{
  "experts_per_token": 8,
  "moe_layers": [2, 3, 4, 5, 6, 7, 8],
  "balance_bias": false,
  "n_groups": 8,
  "tie_word_embeddings": true,
  "optimizer": "adamw",
  "beta2": 0.98,
  "max_steps": 4447,
  "dataset": "wikipedia_en"
}
Below are experts of layer 3 (counted from 0) of a mixture-of-experts language model. Rows are named router (the router's row for the expert), gate (a neuron's input weights, with its number), up (a neuron's input weights, with its number) and show model dimensions 0-95. Each number is 128 + 32 x the weight over its row's rms, rounded and kept within 0 to 255. Numbers have three digits each.
After each expert's rows: "mostly gets" lists some tokens that are sent to it at least half of the time; "gets" lists some tokens that make up at least twice as much of what it gets as of all text. This comes from a sample of Wikipedia text that the model never trained on. Tokens count by the router's weight.

# expert 203
router:101155216169194187131138130189111135131158158137157118100121087155165104144096151150153132179148113128114187124171111096110106155130142053069079190163120103128183111060107072130159114153184129132149173118095116128105152133166146114149129113141114114095101108102131109155104191147123171106
gate0:134152134113132151148119116154104164137155134116128101113102090172230123162073118123089093166133098183100175112150135131167120095177147112092159099146066067106128128165123075157090162152200125161116148119137135131120121114128088124131096121176169063111126179097113103141151141125091148121
up0:092121123144108079113093064187117110123154122136104146152127105128153170129104130126106143179161135171123115094157131145135139101120096132120186112145128137146114075136142081052151125176176117086134112184106100151127132160108187162115115197153105100118106130118105093138070157188139099108
mostly gets: "In ", "On ", "during ", "During ", "At ", "along "
gets: "in ", "on ", "at ", "In ", "On ", "from "

# expert 182
router:054146210129134203105144165144122111105138118112129156114100140093137093140163102086087162176099146087168101113156137111120154181117152020100111215181122128148140123062128122141138147118092119149079096109108149138135114181163152154158098114164110140118136125106130154184120187120156187096
gate0:060142142167161139136175124115134124177079166095139170065129116148188142130149087117117165098117114122101107116112065135161118186144121170100122171187101082172102157119124058122063191094131090049128219137114181109108125118131112129161160125139173094184154119133112074149123146125116115110
up0:069193155135139115116124154174111120168126112143126148095163126165166139195097132138096158125092126068125155145190083081132142222167175143075117180149105112148124171085137089139088216122136111123073177109143145108071133134102110052146161132139160112180168132121145078118116153108169128088
mostly gets: "In ", "throughout ", "Western ", "in ", "Northern ", "San "
gets: "in ", "of ", "In ", "to ", ": ", "San "

# expert 225
router:188163209166165160104178137098140106145176150160123131091115141079167077160169105125139118139155139076139168140092097157112196150106067190135075180137125100171184100089159110130090114130128138136125184153111162128123110105135085134141119102100066119189151140169126128135185207099163144175
gate0:135134133079146141138144176173089104087170186129106136128174194122092058100156169090133139155186103078087126145102100107124109107089134078083077132112094109114082095098189152129126093075114084110109152156151154120168133167160130130177148099128155119079077102094157125134123137147165163167
up0:142068104082156085166080134095113146138123130186126162135094131125080088141135118125185161104151078112157173076087133108196164100145131155121147117132091126173111084092111130090134060160154116096132130113106169162093131107073157126158050131077217080127125066145102170112121072098122127152
mostly gets: "population ", "average ", "median ", "%) ", "households", "Density"
gets: "is ", "was ", ") ", "(", "- ", "are "

# expert 246
router:160135174171094147113189127094098099151149136119139166178139133108110144173135152127157133162147136109121129202165079118081140178151113149141191162119108110156068151127126080144129101082157135134136209155137159097177170135130137135098176118074148150088136111174126123116158142111147129159
gate0:127187132140130193098103135103111097120130165146102083134160098133123125087089127090086112124127024120153176156124119102140163094121106104137044104108123137129177186164148169122099119168088132155103094087119172088120096110129132130114149160076130074095123067072170171059165107102127126130
up0:133125181131157075118103121197149133117175077088090116109158209173153140167141103124138102134093186111089099118140124200142125147180161123132164149142162113136112077105086166111151168128137092130120098127100113182137126134119098092108136111119119140175146137161168156201095120166115108082
mostly gets: "was ", "were ", "had ", "has ", "would ", "there "
gets: "was ", "is ", "were ", "are ", "had ", "he "

# expert 105
router:118131132067102178137188111154082099123156190112174148132132152154130076094160168162107066188139160101170132153126166161098168156121148117086161163125180120108123143148161188117074141106091157198120147166115150111145171149080127115134169168121180130166081132160177058117080170123097147120
gate0:127138125175145123104155138171169180099121172091082137110084103081115109073122085162108119166084143108082133173113131145108096135198162140136142121116121049129071158149121102114119147209103143136081207113140094107133084181111051130113116120117096159106149092104163142049089163166135106116
up0:136130159117112194154229183077174104185139191142122116181126174140048136130036163089121080138142164134171115133117100128133143075082111118132091133120103164082165113130096123152108154107112114132138108134108142124082126078175075114150132114081136153145151131112105145107151130100077157161
mostly gets: "being ", "been ", "later ", "then ", "now ", "dis"
gets: "was ", "also ", "be ", "been ", "-", "first "

# expert 164
router:078137187094222170087142139201140124111143111178110106137149116151136073181144152125118113166116108130109154107164107075097160188093150062093103204176110131119155109091094111141157111159166166176128161131088142118135089173157157141118138127135110119103106089115143150140120175126102168077
gate0:187160155095098188119188084170126140134133123139173124160148183123094143093195109125105167090112137163138147200139135184149098185124071085135129115102129151155134112137113120173136139118086128145098152155131058101132131127125119123114133139042121120147096150153172112111108115126119137118
up0:170136145157089072097081153181141154148182128156188045112094142137124122099125156160109145127120145145110149105179123139133132149186094072075084057130110137149136169090115144093115057141121149154108049148107117164079139136150112064144120144073135123090111124188165157155140096131078182060
mostly gets: "In ", "throughout ", "On ", "in ", "into ", "on "
gets: "in ", "on ", "In ", "of ", "On ", "into "

# expert 118
router:111145164145158143130168171116104181086198174022130106170101143124138104117132146104138098159131187098146086144085202179083131133121106119151176172179132083075150096115162193110087166119133127105146141176097153072118134166119140164098177110069080177141169159116128145135171166165096144135
gate0:153109145153070155108100153093124145042183142131143097134158104161110136114140146157092123148113107104099130106092156226080102142101150103170143151151149092105169135130092142143075162147096111117132129140126155147153088150063122118074129126053077118118159081109091188107129183152117100091
up0:120137100077201153119103118105160122196070175148171185122070133079148073119110103098123117080105116155068102133156085109143157114091120107114102129069134226197136114142143120158152125138110133113111147110151132108111149085125111203122093163172150139138061139074175073134180089148135188181
mostly gets: "called ", "named ", "been ", "described ", "founded ", "known "
gets: "was ", "as ", "be ", "also ", "is ", "been "

# expert 93
router:110159146117143151109171121161148044088102140115120126170112183151112069126156171108107140116114102177088096120091155090138118140130131104114146117156136109186100172126140158116137146089155111141089151126177143070139156107193105122142107177077088153108101109144129093129137226103059118186
gate0:112144101126140126117194101062130095118076174107190150180101158166168071138135157128107080076135088127138126132150079096075144083121137081143113174168126117135205096163162113128142106100060153165147080114107163171120133110154112211089088140138080157134081104115099134151078144110095105141
up0:148151149124123143115171143114118082182101108140178130176102107220143120125138148151084076115159138148137141159146102111080124111160061107158126089193146087143113092131157126135214114141132135178127144121165143118143083097165106094100162140096106136105098144083076093147090179109068136177
mostly gets: "& ", "and ", "Edward ", "Chris ", "And ", "Ed "
gets: "and ", "or ", "/", "& ", "/ ", "but "